Below are experts of layer 7 (counted from 0) of a mixture-of-experts language model. Rows are named router (the router's row for the expert), down (a neuron's output weights, with its number) and show model dimensions 0-223. Each number is 200 + 40 x the weight over its row's rms, rounded and kept within 0 to 999.
Before each expert's rows: "comes before" lists some tokens at least twice as common just after its tokens as in all text. This comes from a sample of Wikipedia text that the model never trained on. Tokens count by the router's weight.

# expert 6
comes before: " the", " a", " to", " in", " his", " by"
router,149,243,185,192,267,209,180,173,268,197,185,210,263,206,105,219,183,326,220,254,187,201,192,126,191,165,127,133,203,172,258,207,123,208,136,153,237,258,177,263,122,178,173,148,207,255,249,215,235,180,166,175,185,266,222,218,168,169,186,181,178,206,222,238,206,186,239,198,253,220,201,160,222,149,282,236,211,192,246,153,243,149,214,272,146,206,189,186,225,209,204,198,180,218,233,211,242,199,194,180,170,157,188,221,232,243,250,217,231,243,171,242,166,261,214,254,124,182,262,220,285,202,202,217,213,162,218,211,187,223,187,155,245,183,218,172,177,181,150,137,216,161,257,192,200,161,176,322,179,208,223,203,212,229,157,197,198,165,161,162,215,202,217,262,211,167,171,102,272,165,143,118,292,253,260,139,170,246,179,156,255,241,185,190,163,167,190,160,195,193,145,226,185,133,209,170,209,225,197,188,199,222,183,220,198,186,201,152,187,133,144,237,157,228,164,265,142,214,239,163,127,259,205,190
down5,272,202,203,166,157,241,152,164,193,192,155,127,152,216,271,214,176,147,257,232,258,233,212,200,243,224,241,207,164,168,118,227,266,218,204,169,216,233,171,173,241,276,225,188,121,186,228,185,156,200,169,181,90,230,180,210,211,168,213,227,171,220,208,175,222,219,210,235,189,175,275,196,183,240,144,178,149,213,129,272,187,167,228,181,176,167,191,124,207,201,203,253,224,161,257,181,202,209,221,188,266,215,191,223,174,140,147,203,264,159,205,94,226,216,215,136,191,193,192,230,175,224,215,255,209,224,206,206,255,97,229,240,159,206,255,218,189,192,172,229,233,192,227,210,108,176,215,183,185,186,153,143,249,208,189,221,183,171,175,167,195,188,242,234,242,191,195,286,164,246,161,199,188,161,127,214,213,144,208,184,146,242,252,233,195,130,212,186,234,184,217,22,159,222,170,242,153,228,152,217,249,144,237,275,171,142,226,259,266,212,173,148,204,178,174,223,201,216,189,200,216,245,281,212
down6,248,168,182,215,231,209,217,198,195,224,200,220,198,192,242,252,240,198,202,164,124,225,254,198,193,217,208,227,171,163,188,156,233,201,220,234,198,257,179,196,228,246,241,229,179,198,207,233,253,253,183,222,232,239,138,226,239,185,165,221,190,186,175,151,263,210,152,203,189,141,232,234,128,241,265,184,163,240,221,206,201,245,204,114,234,161,143,261,241,190,181,227,159,198,204,146,239,123,249,182,240,233,144,205,118,194,208,193,194,158,230,179,184,176,283,169,224,242,156,240,191,238,230,134,120,217,217,197,152,224,196,178,228,176,215,236,219,217,265,223,247,220,179,148,155,286,171,267,145,188,209,324,139,206,175,185,178,254,138,262,197,275,122,209,192,154,238,157,144,190,218,206,136,175,222,183,155,174,234,134,138,231,253,184,134,157,169,256,179,138,197,139,128,234,206,172,126,190,129,152,247,202,205,180,182,216,213,287,194,222,192,247,267,220,256,217,258,236,191,197,152,132,156,126
down7,162,142,98,149,227,165,185,233,199,115,214,256,211,128,129,205,217,173,225,178,177,254,173,173,174,189,193,177,133,191,233,164,179,221,214,282,191,225,149,102,188,157,135,175,260,80,196,233,283,263,142,232,168,197,184,218,184,212,224,216,104,219,185,244,190,169,228,168,191,197,183,171,194,154,171,281,241,268,167,223,151,239,211,227,215,193,158,224,233,204,186,231,208,225,135,221,222,206,220,202,188,210,262,160,165,247,223,255,151,195,162,284,227,186,244,181,190,268,213,195,253,221,261,252,225,210,186,123,238,193,145,222,227,236,268,175,249,162,256,195,219,200,164,212,234,211,197,166,188,242,184,76,114,193,240,186,183,297,175,163,173,231,265,171,184,173,200,158,207,200,250,247,224,147,210,199,302,184,175,245,239,205,182,252,188,167,174,165,221,185,285,233,249,203,234,220,190,204,229,237,194,250,219,237,277,198,206,230,185,167,207,170,199,199,203,222,197,268,246,173,176,198,206,227
down8,261,185,240,183,181,219,156,220,211,207,221,153,167,230,172,171,257,195,157,227,127,133,152,140,244,205,202,118,215,158,199,252,198,177,160,213,161,245,176,219,266,221,138,232,237,194,220,141,139,124,227,172,121,206,259,240,197,165,211,173,215,181,199,199,175,189,127,255,187,230,203,208,192,246,239,192,207,206,225,256,206,196,185,158,186,207,206,201,191,178,223,189,265,167,160,221,212,255,180,206,246,202,234,246,190,181,168,197,127,239,207,181,181,233,97,192,136,202,238,232,75,186,193,184,260,224,178,257,186,136,258,241,164,213,262,209,173,162,128,180,111,181,194,187,170,220,141,237,183,267,195,190,140,198,227,194,247,103,233,183,123,223,319,201,143,235,206,233,197,241,231,236,214,226,207,189,286,189,244,211,195,154,190,168,173,202,154,281,232,182,155,208,138,167,194,206,170,157,267,233,168,233,214,181,186,205,154,198,268,210,245,224,218,123,188,291,123,142,192,205,184,234,265,183
down9,204,206,211,167,239,220,172,107,200,248,160,231,162,86,139,235,204,259,217,152,149,174,218,173,86,173,192,241,234,205,212,252,206,241,238,207,168,234,188,155,205,153,139,202,231,219,261,196,138,194,235,255,251,225,208,245,189,239,228,203,286,157,174,191,201,178,208,137,195,234,200,283,222,151,224,178,216,215,248,265,149,204,194,235,253,193,268,194,188,156,225,170,211,260,128,197,235,214,224,206,210,251,238,178,165,211,253,193,160,225,135,301,246,148,182,277,207,154,262,184,194,213,145,197,264,217,211,237,251,234,197,187,219,179,207,173,230,223,194,217,217,276,207,209,187,194,191,182,145,194,186,169,139,226,190,186,182,187,159,246,244,185,189,211,173,284,208,227,197,172,215,262,204,209,135,262,213,201,253,218,196,189,139,133,167,230,318,134,215,150,196,114,115,244,233,289,207,181,124,215,174,187,196,154,186,206,170,200,170,224,305,187,133,199,223,214,236,179,198,202,237,210,145,209
down10,127,245,171,118,206,243,222,123,245,159,234,185,186,214,176,164,184,200,167,165,234,175,176,161,193,195,196,116,192,219,242,135,223,153,200,224,204,266,196,148,150,197,204,210,157,207,149,207,216,226,179,158,197,196,118,191,203,211,226,285,210,185,195,179,227,210,164,168,181,188,260,147,179,182,200,177,140,203,217,192,188,169,205,172,154,164,253,235,198,229,198,190,91,224,235,292,267,213,157,156,173,207,243,234,220,221,213,219,170,252,214,216,158,186,235,278,81,161,276,235,156,187,240,218,216,230,157,217,207,170,163,251,286,195,272,180,264,173,223,184,171,248,246,224,165,229,175,193,185,239,176,249,230,179,196,172,228,247,182,180,213,242,226,239,258,234,179,160,273,194,215,255,191,257,209,253,196,278,271,219,185,142,145,227,218,220,163,184,275,194,143,196,204,201,216,257,251,161,241,115,155,196,215,226,176,99,300,263,189,172,248,214,227,193,183,273,175,216,204,208,230,149,245,289
down11,194,153,184,146,187,210,166,237,169,204,255,220,149,263,268,170,207,207,246,254,201,205,210,184,232,148,247,194,242,136,174,212,239,236,154,191,192,245,148,176,284,227,185,176,160,176,225,241,212,195,245,191,215,204,221,283,224,132,199,238,187,175,205,141,209,182,232,190,195,227,177,250,174,236,197,154,253,191,190,203,154,243,192,197,218,215,229,201,225,203,130,228,167,272,226,233,222,260,155,225,247,291,196,255,220,191,199,196,178,239,247,201,201,255,209,243,191,136,326,237,184,270,263,191,136,176,148,216,183,195,130,248,131,199,159,229,234,245,121,252,240,184,152,269,191,247,218,191,255,222,271,116,183,212,200,217,226,214,214,265,222,199,115,208,194,176,94,277,231,209,264,185,193,165,202,199,198,227,232,228,203,210,221,200,236,209,198,165,253,231,153,124,243,149,241,189,226,197,180,259,249,297,242,179,214,196,267,221,220,201,165,251,277,284,186,238,177,218,169,195,251,129,252,182

# expert 2
comes before: "-", "|", "=", "The", "19", "1"
router,169,221,178,193,167,223,132,120,238,207,237,247,258,238,106,245,211,278,294,202,206,166,136,132,179,141,164,161,235,184,200,192,189,269,248,173,216,209,180,218,173,277,143,234,162,137,196,217,197,151,198,133,160,288,243,248,142,201,221,194,197,216,139,199,261,204,245,219,126,171,207,161,280,220,188,184,217,179,205,216,174,130,181,191,206,266,257,206,211,211,232,209,215,235,209,193,223,128,201,218,197,196,184,180,200,198,193,194,178,203,137,228,177,202,137,194,202,247,197,209,127,228,214,225,179,207,170,276,182,195,126,194,137,249,212,177,233,274,192,160,195,180,257,191,237,223,168,168,192,215,207,157,188,205,231,116,179,184,148,130,193,182,233,231,199,130,253,232,205,133,215,257,208,154,209,144,214,205,197,223,169,163,187,200,191,126,198,144,187,245,173,60,146,114,124,211,169,224,169,159,147,159,154,177,230,211,238,206,181,163,207,251,149,117,170,214,193,120,235,217,234,237,224,165
down23,265,163,191,242,165,279,297,151,208,231,242,249,206,207,240,176,165,177,196,225,152,166,201,207,217,170,155,174,219,228,281,209,196,186,171,236,205,160,176,158,174,148,167,194,153,109,201,318,201,202,207,159,227,196,267,162,261,240,205,130,187,193,219,295,173,214,196,299,239,203,187,259,219,228,222,250,157,245,157,201,237,139,181,194,183,204,209,146,223,138,196,190,232,193,260,212,158,185,175,197,247,219,133,198,215,138,165,182,224,155,212,255,184,227,209,150,250,241,220,168,345,183,257,172,206,203,156,238,287,187,192,209,105,180,190,186,235,186,187,229,209,128,172,181,251,205,216,247,205,163,105,197,169,125,150,182,218,241,202,176,190,205,263,167,222,147,187,249,237,199,273,211,203,176,235,215,169,196,207,255,213,213,203,195,159,230,185,153,203,297,204,169,215,148,195,231,209,247,147,249,283,186,243,181,289,190,252,260,211,211,246,203,216,143,197,189,221,231,212,197,228,197,149,226
down24,267,256,208,268,214,228,211,194,143,220,216,83,175,182,197,200,207,306,141,212,207,205,219,252,219,218,160,200,222,192,195,195,166,222,215,241,148,229,179,271,174,187,159,166,269,187,259,246,164,126,213,213,275,199,213,273,177,176,188,246,257,265,175,254,170,178,260,174,160,173,229,269,182,279,174,190,165,177,210,162,247,213,204,223,124,163,190,109,203,172,160,188,180,213,233,163,235,179,220,232,264,193,233,159,227,193,210,168,184,169,138,161,210,186,219,178,297,174,246,149,200,199,145,140,166,211,284,188,171,207,273,169,143,207,161,265,256,201,252,189,106,242,176,185,223,191,207,195,229,178,234,179,179,270,238,186,177,183,126,173,190,199,158,228,166,177,256,141,206,188,201,203,211,209,259,215,268,192,248,163,191,190,205,274,211,221,221,308,291,198,213,230,195,231,269,191,184,188,219,184,192,169,182,222,274,255,174,252,178,167,172,167,156,151,201,219,193,286,221,210,190,108,181,201
down25,162,203,286,190,204,176,193,195,218,222,198,146,233,312,260,234,198,151,185,220,258,191,167,180,250,220,112,203,252,170,163,145,168,134,244,225,150,165,241,250,149,151,259,136,205,177,86,229,213,265,159,197,234,259,229,226,181,208,208,151,211,192,124,148,230,210,206,149,141,191,201,188,186,213,110,206,167,148,228,248,235,167,182,261,165,170,292,194,273,185,223,209,171,186,155,195,165,255,249,197,196,154,220,174,212,173,199,224,152,205,217,256,239,212,228,236,174,151,190,271,286,184,199,183,178,126,249,140,199,247,201,135,114,135,187,207,217,141,131,205,174,162,199,211,205,242,266,180,174,172,259,209,236,160,174,211,190,196,213,151,221,216,211,215,207,173,180,195,93,294,209,172,173,163,198,141,234,253,227,209,194,165,166,209,195,178,226,201,196,101,200,162,223,213,188,260,223,213,197,185,227,201,302,214,180,226,201,151,245,221,203,199,211,262,110,181,194,197,219,142,207,216,208,170
down26,155,232,201,241,211,156,172,142,160,185,185,203,163,150,225,216,117,261,200,137,138,218,259,74,213,207,133,182,197,132,193,4,147,265,117,247,122,225,197,164,182,227,232,181,166,192,187,209,161,213,182,208,183,228,188,141,213,141,210,190,173,212,169,179,212,184,187,231,189,213,146,199,160,88,158,197,170,192,222,214,149,220,151,218,195,240,246,251,192,166,180,224,177,153,211,274,239,222,200,169,206,149,186,185,243,231,156,225,167,175,185,211,255,153,237,288,171,201,179,186,218,239,172,177,226,173,142,243,194,262,222,222,149,226,201,179,183,243,257,198,204,137,243,193,243,203,216,178,226,163,200,169,260,193,223,175,207,221,245,247,148,253,181,194,125,192,122,134,233,155,121,200,197,208,140,147,190,242,181,222,181,269,234,180,141,186,197,213,188,219,198,253,172,196,186,172,195,192,241,201,148,200,142,147,235,239,178,218,209,154,299,149,187,165,215,218,187,210,189,166,243,245,152,199
down27,224,126,247,216,245,194,152,73,181,279,217,196,202,222,181,210,183,209,171,224,151,199,155,188,204,190,175,165,227,136,208,182,214,223,212,202,203,231,188,167,186,245,233,179,274,218,264,154,225,173,208,235,182,107,164,124,240,171,197,139,209,220,193,211,176,251,152,252,228,217,212,275,248,241,211,230,203,144,193,232,211,259,269,178,166,185,225,201,166,254,192,87,152,188,163,188,117,177,208,166,172,185,207,203,212,176,237,218,225,205,165,197,221,220,233,225,260,168,168,196,210,209,200,208,137,205,201,170,217,206,162,255,199,101,141,150,162,239,210,227,228,143,270,155,162,128,165,188,194,223,227,186,175,189,209,206,187,176,204,204,246,249,141,240,169,184,237,203,126,133,268,254,275,178,185,205,264,233,187,191,224,156,202,237,194,157,168,159,188,242,106,191,187,149,157,250,260,255,195,158,251,183,217,246,187,205,252,129,222,146,262,193,266,195,198,202,212,191,180,191,292,187,345,152
down28,197,168,235,180,152,200,152,149,185,197,152,250,210,229,102,255,156,187,198,232,194,155,226,166,139,231,217,260,248,203,221,216,235,191,276,216,281,214,218,185,199,244,200,211,172,234,175,197,234,169,176,181,175,220,202,121,174,226,184,305,234,199,196,186,170,203,226,174,139,225,156,145,208,142,230,225,207,220,225,235,231,222,194,230,256,193,198,256,164,213,219,191,168,270,215,197,177,186,226,180,260,213,279,212,218,165,167,199,166,234,178,202,134,193,155,231,203,155,221,261,199,224,254,211,180,174,200,210,285,164,184,160,170,161,202,105,234,199,227,277,257,252,209,274,262,260,263,259,239,199,223,181,184,248,157,152,232,208,169,260,164,113,199,186,287,171,222,209,231,227,203,136,233,212,258,225,173,226,148,217,228,140,130,198,199,185,161,74,257,202,159,225,194,104,216,245,199,141,159,252,157,143,189,259,259,232,167,125,190,199,189,116,194,241,204,196,170,262,193,241,136,222,191,190
down29,191,226,118,106,216,238,147,201,193,196,232,179,237,235,193,137,220,206,169,163,223,115,209,142,149,261,142,197,226,133,220,212,180,184,233,190,154,125,186,215,230,360,183,150,209,216,143,165,240,187,162,214,177,201,273,220,161,142,251,191,203,183,203,249,213,166,224,218,242,189,271,203,220,151,272,227,187,187,216,231,231,211,179,177,158,178,264,293,175,178,183,219,147,237,162,186,213,178,229,239,273,226,142,161,215,148,242,272,170,231,128,241,174,168,204,232,182,125,190,141,236,185,200,232,242,241,240,244,135,255,137,198,181,130,207,160,207,174,162,177,235,275,208,185,236,206,231,210,203,265,195,157,108,237,158,199,269,170,182,228,185,206,183,220,186,183,243,146,189,218,195,177,167,233,211,125,164,193,259,202,141,180,263,232,155,199,193,174,186,241,276,191,165,174,214,160,235,183,246,196,225,166,196,152,216,202,276,150,266,224,229,199,185,208,270,278,251,220,246,183,190,199,216,219

# expert 1
comes before: ":", "\n", ")", "  ", "|", " 1"
router,118,264,201,227,166,166,202,198,164,243,223,296,238,182,132,269,206,296,234,248,189,200,149,208,276,173,182,212,248,227,231,148,260,172,186,269,198,235,214,238,200,190,171,216,170,259,178,205,195,172,174,146,220,212,205,147,247,185,183,164,172,200,129,210,178,263,197,185,279,205,177,207,171,207,235,231,226,208,244,255,190,175,287,191,199,233,200,252,232,221,107,163,195,115,200,273,229,204,170,152,144,159,222,303,245,204,133,127,194,194,158,269,202,268,73,194,217,173,219,209,166,209,209,143,244,157,166,210,203,249,177,222,142,152,251,99,201,214,205,148,219,144,214,151,210,252,137,224,202,163,166,222,182,252,188,186,206,229,198,185,175,240,271,238,199,202,191,206,200,190,214,172,197,210,192,164,227,181,266,137,145,193,228,169,143,226,238,90,210,180,199,159,211,132,210,197,219,135,198,236,160,206,260,240,168,198,230,231,212,180,211,213,268,205,202,167,199,151,241,183,193,202,228,132
down23,165,154,230,202,187,188,181,223,171,183,176,181,210,196,163,209,222,207,213,229,228,266,224,211,202,175,194,103,205,211,222,166,211,164,183,206,201,270,143,139,191,197,188,255,188,176,288,251,117,244,205,158,200,98,182,230,171,197,179,219,251,215,229,195,257,188,174,170,185,182,189,182,199,181,203,147,133,213,159,197,211,168,229,140,227,189,124,226,189,151,242,196,167,241,174,258,237,165,142,177,192,122,193,234,200,160,124,272,175,221,206,139,221,192,205,288,208,225,275,168,227,167,184,188,165,143,207,223,183,215,232,179,238,187,280,186,192,252,233,276,174,273,237,221,200,47,268,234,234,168,167,149,166,234,207,159,264,196,192,219,213,170,213,221,174,142,274,182,139,240,162,188,192,210,215,201,113,176,185,173,158,175,191,224,194,219,255,259,150,218,166,159,220,176,158,215,182,156,255,233,95,219,206,213,247,177,122,273,274,189,255,219,152,194,164,254,228,232,232,212,238,201,124,272
down24,157,115,148,255,203,212,189,201,201,220,171,185,219,282,216,181,248,219,190,192,205,143,115,171,161,194,130,215,214,202,165,171,174,230,159,250,226,176,186,261,164,237,212,259,175,207,240,148,255,163,190,167,212,263,237,240,138,248,158,192,220,117,175,182,157,132,264,216,116,212,209,195,198,161,137,194,242,171,173,173,291,170,222,186,193,245,257,168,158,282,193,165,138,208,168,115,234,154,183,213,142,183,201,153,221,208,227,225,203,187,233,225,188,204,176,225,261,242,219,187,240,217,304,199,225,179,214,191,245,183,107,248,261,219,197,139,141,194,97,153,146,217,261,290,244,189,221,177,201,236,190,142,157,170,210,196,173,243,247,201,242,145,214,237,201,249,158,182,141,161,210,153,185,213,178,189,192,236,177,190,196,188,157,164,216,148,187,103,186,233,229,313,230,194,316,179,207,221,273,183,227,204,170,185,209,179,161,202,199,217,222,233,196,147,230,183,232,154,171,250,197,187,183,160
down25,227,172,176,166,139,285,242,170,124,216,227,177,282,191,180,193,215,183,149,183,227,126,206,248,218,223,180,267,212,219,174,268,282,162,229,146,203,140,247,218,174,233,131,158,210,232,235,154,96,151,186,163,132,230,241,275,199,237,204,224,194,227,198,217,201,156,235,220,164,155,268,123,162,276,136,232,192,237,229,145,218,207,154,173,202,191,287,145,196,181,217,274,262,257,180,192,204,190,221,162,160,194,217,148,273,214,161,170,180,197,207,217,201,143,198,199,179,169,224,247,208,194,179,211,204,240,258,171,233,127,267,245,175,281,208,178,158,182,188,213,201,237,211,215,161,179,224,227,182,204,186,197,152,213,223,197,217,108,207,202,246,218,256,156,150,191,154,153,201,136,129,129,284,241,182,190,236,209,242,224,266,227,144,180,148,142,222,202,227,207,280,281,208,239,178,162,170,265,209,295,199,234,216,182,252,245,217,203,148,120,177,197,214,200,219,199,231,200,205,195,222,171,251,207
down26,245,211,187,158,206,201,150,241,178,205,198,163,202,159,152,205,237,161,230,241,156,146,211,98,197,195,166,165,174,198,204,158,220,148,197,211,202,183,215,205,121,210,191,235,171,192,203,188,221,198,182,192,139,164,187,191,193,184,177,224,158,211,152,213,166,198,199,225,190,191,209,211,80,193,233,101,219,182,200,186,186,227,279,148,205,283,199,135,126,157,218,222,258,209,231,188,235,226,241,189,113,138,240,165,187,167,176,199,190,202,181,233,184,221,223,152,126,145,192,206,94,222,204,204,249,206,233,136,83,183,197,168,167,171,228,173,184,276,252,270,226,140,151,233,216,222,203,274,179,218,206,235,133,210,271,129,201,184,148,222,258,212,226,170,174,212,174,201,182,112,228,219,179,195,227,183,199,226,205,216,220,145,180,166,235,166,197,141,256,109,178,100,139,119,262,210,248,147,153,196,223,189,189,253,188,239,246,159,198,190,160,305,203,217,244,241,138,274,209,134,193,215,177,202
down27,177,218,173,187,214,232,193,263,188,219,146,168,204,194,185,147,167,144,67,175,147,183,221,237,226,168,155,213,210,219,192,253,254,191,214,184,245,188,201,216,218,241,167,189,177,270,229,227,171,230,137,171,145,222,227,168,243,240,216,162,262,159,235,206,185,160,221,182,197,149,175,246,204,182,151,221,230,185,199,194,200,148,170,171,198,192,159,260,188,167,216,173,219,210,208,226,140,191,182,200,155,189,277,224,225,175,212,215,196,232,214,221,191,171,211,197,203,161,215,223,221,185,209,187,197,213,196,223,190,203,203,217,250,120,219,264,207,199,180,216,206,150,146,236,193,144,200,177,217,167,243,225,239,217,215,187,196,162,163,167,154,233,171,151,166,197,239,223,205,192,259,204,252,154,195,245,114,190,279,154,147,183,236,132,187,138,196,494,252,186,200,337,155,261,189,206,190,159,202,199,294,149,179,208,198,153,209,213,189,202,231,164,182,212,219,259,172,196,200,224,187,179,207,213
down28,146,289,172,207,236,248,215,188,197,242,287,196,229,276,223,145,204,207,172,217,177,206,221,180,201,215,148,211,230,215,281,261,177,257,192,151,222,179,217,194,167,96,233,233,188,160,162,209,171,211,190,203,234,214,245,171,197,205,229,142,191,229,264,236,199,246,168,237,141,174,210,215,174,198,188,248,249,214,213,206,242,194,181,245,302,171,191,251,183,154,166,227,267,171,222,196,242,184,209,213,179,229,172,163,212,140,195,175,169,142,276,152,153,224,189,241,214,257,180,188,232,111,187,275,232,222,203,170,169,222,245,226,230,179,256,174,166,216,215,258,220,190,179,201,212,219,220,205,218,213,232,120,198,208,209,197,202,124,205,269,180,267,190,257,217,144,214,109,146,148,239,224,138,282,195,115,219,195,174,203,208,138,193,248,251,142,209,196,243,191,173,339,168,241,252,217,128,210,206,110,173,136,173,169,150,169,263,200,181,233,197,202,109,162,162,226,223,186,111,161,204,229,187,232
down29,173,170,154,175,208,184,252,237,272,176,176,206,166,251,210,190,211,239,264,190,182,219,188,209,215,227,108,109,177,214,187,196,223,243,270,226,214,170,267,204,162,210,233,187,225,260,223,230,240,217,240,233,187,193,220,167,124,202,210,112,132,206,171,229,179,158,184,155,188,236,203,162,224,240,215,148,274,188,188,201,197,259,196,186,177,192,150,166,222,258,192,177,266,211,176,221,98,77,149,192,187,184,187,157,316,191,245,240,249,160,166,219,224,210,221,107,164,158,192,241,227,211,232,201,254,199,221,168,199,262,205,140,235,181,284,200,162,284,158,237,220,204,220,229,253,152,204,231,265,165,275,284,193,229,221,183,183,182,236,173,154,248,144,184,130,168,205,205,251,231,202,203,249,177,172,252,258,188,153,216,190,222,203,225,149,237,184,247,195,146,249,255,199,156,232,175,215,254,247,232,166,118,147,134,158,232,143,215,140,207,236,241,222,227,199,220,181,214,199,137,249,206,150,252

# expert 7
comes before: " the", "=", "\n\n", " The", "  ", " He"
router,139,206,270,146,194,207,143,308,250,284,203,218,259,218,99,216,131,265,212,220,201,205,199,155,182,180,172,138,256,245,235,240,164,219,193,154,219,247,219,222,148,204,189,132,134,190,263,222,215,184,177,238,241,240,264,195,213,148,178,153,255,173,189,234,227,219,195,151,124,196,171,160,206,189,219,225,275,260,264,218,233,196,306,215,157,247,207,202,209,160,186,221,245,155,203,314,181,214,229,228,142,150,214,193,211,218,175,157,159,201,258,247,151,236,124,234,172,266,230,255,239,178,268,197,243,143,246,202,223,225,209,157,169,222,248,196,188,287,156,142,223,142,258,141,263,211,196,208,218,211,186,226,170,187,187,196,190,159,143,159,156,228,236,269,240,140,147,250,198,180,173,218,208,165,145,179,147,182,260,177,166,128,216,234,145,204,206,189,191,205,170,253,206,147,179,195,227,202,140,255,214,207,197,202,242,138,205,191,222,200,174,223,199,195,216,265,205,192,234,139,166,244,239,188
down5,240,167,148,109,149,228,228,233,124,185,223,164,220,212,236,196,193,201,134,200,153,227,187,181,240,119,249,141,204,225,203,256,155,216,232,195,223,268,216,265,218,215,136,223,124,213,169,137,231,244,222,173,185,221,231,230,239,249,240,152,210,243,205,163,252,220,180,180,220,199,219,182,259,181,149,224,146,232,182,184,129,308,170,197,243,233,226,215,180,180,204,251,188,224,215,218,227,194,235,232,200,189,268,228,238,148,148,237,174,257,205,208,193,156,149,171,120,140,160,232,174,152,176,286,227,172,264,158,160,149,187,277,164,201,143,255,148,189,190,189,120,192,223,260,188,265,227,200,198,188,226,208,175,175,129,167,262,177,225,216,229,158,172,174,108,219,206,260,169,198,197,245,252,105,219,185,211,208,233,171,163,177,248,181,169,196,184,298,204,139,159,288,220,275,184,184,215,195,212,191,240,266,238,240,241,210,190,184,247,246,150,212,220,212,178,258,212,236,112,235,228,237,176,157
down6,141,227,113,217,161,140,279,155,206,232,191,224,174,271,184,210,232,153,213,244,153,195,184,246,247,158,168,201,241,147,176,232,187,211,181,210,234,134,246,283,232,218,194,219,222,128,146,216,180,194,222,248,212,244,128,171,190,254,156,209,205,162,330,231,200,236,190,278,260,194,258,202,209,187,100,256,289,182,270,166,177,228,222,209,208,169,156,254,255,188,101,225,215,228,181,181,149,165,181,277,134,151,184,177,167,193,223,216,142,244,191,181,295,284,228,142,267,220,253,249,210,165,185,265,226,168,174,204,230,203,152,200,194,172,236,226,220,121,252,202,226,220,216,234,210,152,244,196,223,199,186,183,232,226,233,273,244,131,227,207,186,139,225,159,225,154,248,144,234,162,196,244,226,155,218,211,176,172,232,169,183,137,154,207,248,251,189,205,219,165,236,180,134,175,212,161,156,189,226,200,189,214,227,205,161,202,270,223,150,222,118,237,184,204,209,195,220,182,166,187,243,217,202,234
down7,94,188,210,251,203,219,164,146,148,229,225,181,243,254,242,210,207,109,159,196,212,198,242,152,177,207,161,175,143,161,171,191,159,226,221,229,204,172,211,127,283,170,120,163,259,208,227,253,186,187,162,168,170,156,213,178,175,223,152,140,141,239,240,253,262,210,192,194,186,230,215,211,187,233,223,236,136,244,270,217,190,235,99,179,184,154,232,225,152,217,174,235,166,121,245,186,202,135,177,236,284,203,205,156,180,143,267,190,176,186,128,217,284,204,181,176,197,198,177,149,222,230,267,189,276,273,192,219,178,218,196,134,318,168,187,201,231,176,164,222,238,171,209,160,160,165,127,190,204,219,164,192,186,242,171,265,252,219,182,217,205,244,257,217,140,228,219,195,107,112,259,198,222,219,201,188,208,161,181,242,177,162,195,192,141,147,188,180,246,221,257,194,228,130,229,250,200,138,229,216,138,207,156,103,213,188,245,255,182,217,185,220,210,245,208,215,161,175,237,179,221,171,221,189
down8,133,247,110,199,227,138,159,145,207,117,144,210,194,200,193,276,216,152,185,208,203,172,230,250,173,163,223,193,162,252,165,231,171,206,223,219,166,151,212,181,255,195,220,205,211,262,152,181,185,248,114,195,153,212,175,214,163,243,226,210,135,95,180,160,214,193,204,210,207,209,240,305,109,223,228,193,145,121,147,189,214,162,178,151,140,222,225,182,161,166,202,202,214,226,183,214,138,223,130,224,153,206,209,155,247,199,277,206,209,191,172,233,151,214,170,231,168,213,165,267,216,279,202,212,209,158,186,214,229,224,252,205,198,220,227,172,205,206,203,216,206,250,214,242,196,169,220,133,206,253,205,197,173,226,214,297,140,177,233,235,205,238,245,211,165,99,163,129,102,228,161,161,145,204,197,231,120,192,197,181,213,141,231,211,237,207,116,253,163,228,268,156,143,221,275,175,169,148,256,197,129,208,213,183,162,181,242,245,235,246,211,210,172,223,234,154,196,172,245,194,241,105,242,208
down9,219,146,162,213,234,207,194,259,148,286,220,182,215,223,202,87,173,236,251,234,220,200,232,136,226,181,215,211,196,199,263,217,162,173,194,155,240,223,219,221,183,187,154,162,114,197,193,158,195,218,263,286,215,184,190,146,136,147,192,193,273,125,140,190,166,179,166,187,247,223,192,210,199,191,190,243,226,234,190,120,247,159,199,145,259,100,273,215,144,222,148,194,288,174,158,210,239,194,214,228,178,140,204,218,261,249,172,175,175,298,242,172,193,260,226,192,141,215,163,232,203,212,182,217,248,185,203,193,193,101,196,207,178,294,220,151,233,162,214,180,195,173,150,129,213,230,223,177,282,162,226,194,163,206,252,218,125,242,193,247,236,216,210,244,242,126,161,228,181,212,191,165,188,189,256,187,297,193,197,159,201,193,229,228,149,201,192,242,245,224,177,244,200,266,229,158,210,235,210,193,242,191,119,150,257,186,176,186,261,208,272,220,146,190,189,251,166,172,218,223,246,155,183,128
down10,206,216,217,234,188,160,213,225,231,105,169,158,237,145,214,185,190,159,224,194,220,157,211,200,216,166,195,165,162,168,169,157,238,182,165,267,217,195,241,213,110,196,203,209,188,239,109,236,265,229,187,181,192,210,130,233,259,164,124,161,200,185,213,186,168,171,191,269,135,165,124,208,122,210,235,226,249,193,186,174,179,123,202,331,184,208,242,228,223,212,118,234,207,179,190,143,146,206,233,160,229,181,108,179,206,222,224,225,241,194,222,153,208,157,226,225,218,278,200,167,171,219,145,284,142,127,100,276,177,199,193,278,197,187,169,211,183,261,245,239,223,216,184,126,194,122,205,197,206,194,184,244,152,227,201,69,174,205,247,158,247,162,215,136,182,183,165,173,194,216,189,241,191,187,184,204,186,230,218,156,226,242,213,286,174,188,140,194,176,278,142,219,174,152,248,219,227,237,205,135,164,137,214,186,216,150,200,185,255,181,194,202,109,231,219,178,226,175,180,189,174,215,221,187
down11,249,170,184,177,263,210,252,174,279,289,159,155,162,185,201,246,183,246,172,185,283,222,179,123,175,228,213,225,262,150,131,174,232,171,199,181,207,212,125,174,207,190,224,111,295,184,172,217,206,166,210,257,223,217,209,241,165,140,177,276,168,131,210,228,202,202,175,220,210,188,134,235,159,230,187,214,153,197,208,206,303,271,181,208,249,195,177,130,225,234,273,180,259,223,249,199,181,244,207,252,208,211,158,169,226,183,186,186,225,190,177,230,191,203,210,135,151,198,299,223,261,189,202,224,166,276,252,197,215,155,166,229,219,171,201,233,195,190,136,176,166,115,168,222,185,284,186,173,146,147,184,222,182,247,254,204,151,160,212,162,242,126,175,227,239,187,143,184,200,213,190,184,214,165,293,87,219,208,170,190,206,236,137,190,254,194,173,286,220,272,200,225,175,240,168,296,151,225,208,209,220,224,184,180,225,296,217,167,232,251,200,171,187,160,234,192,174,202,160,204,181,225,197,232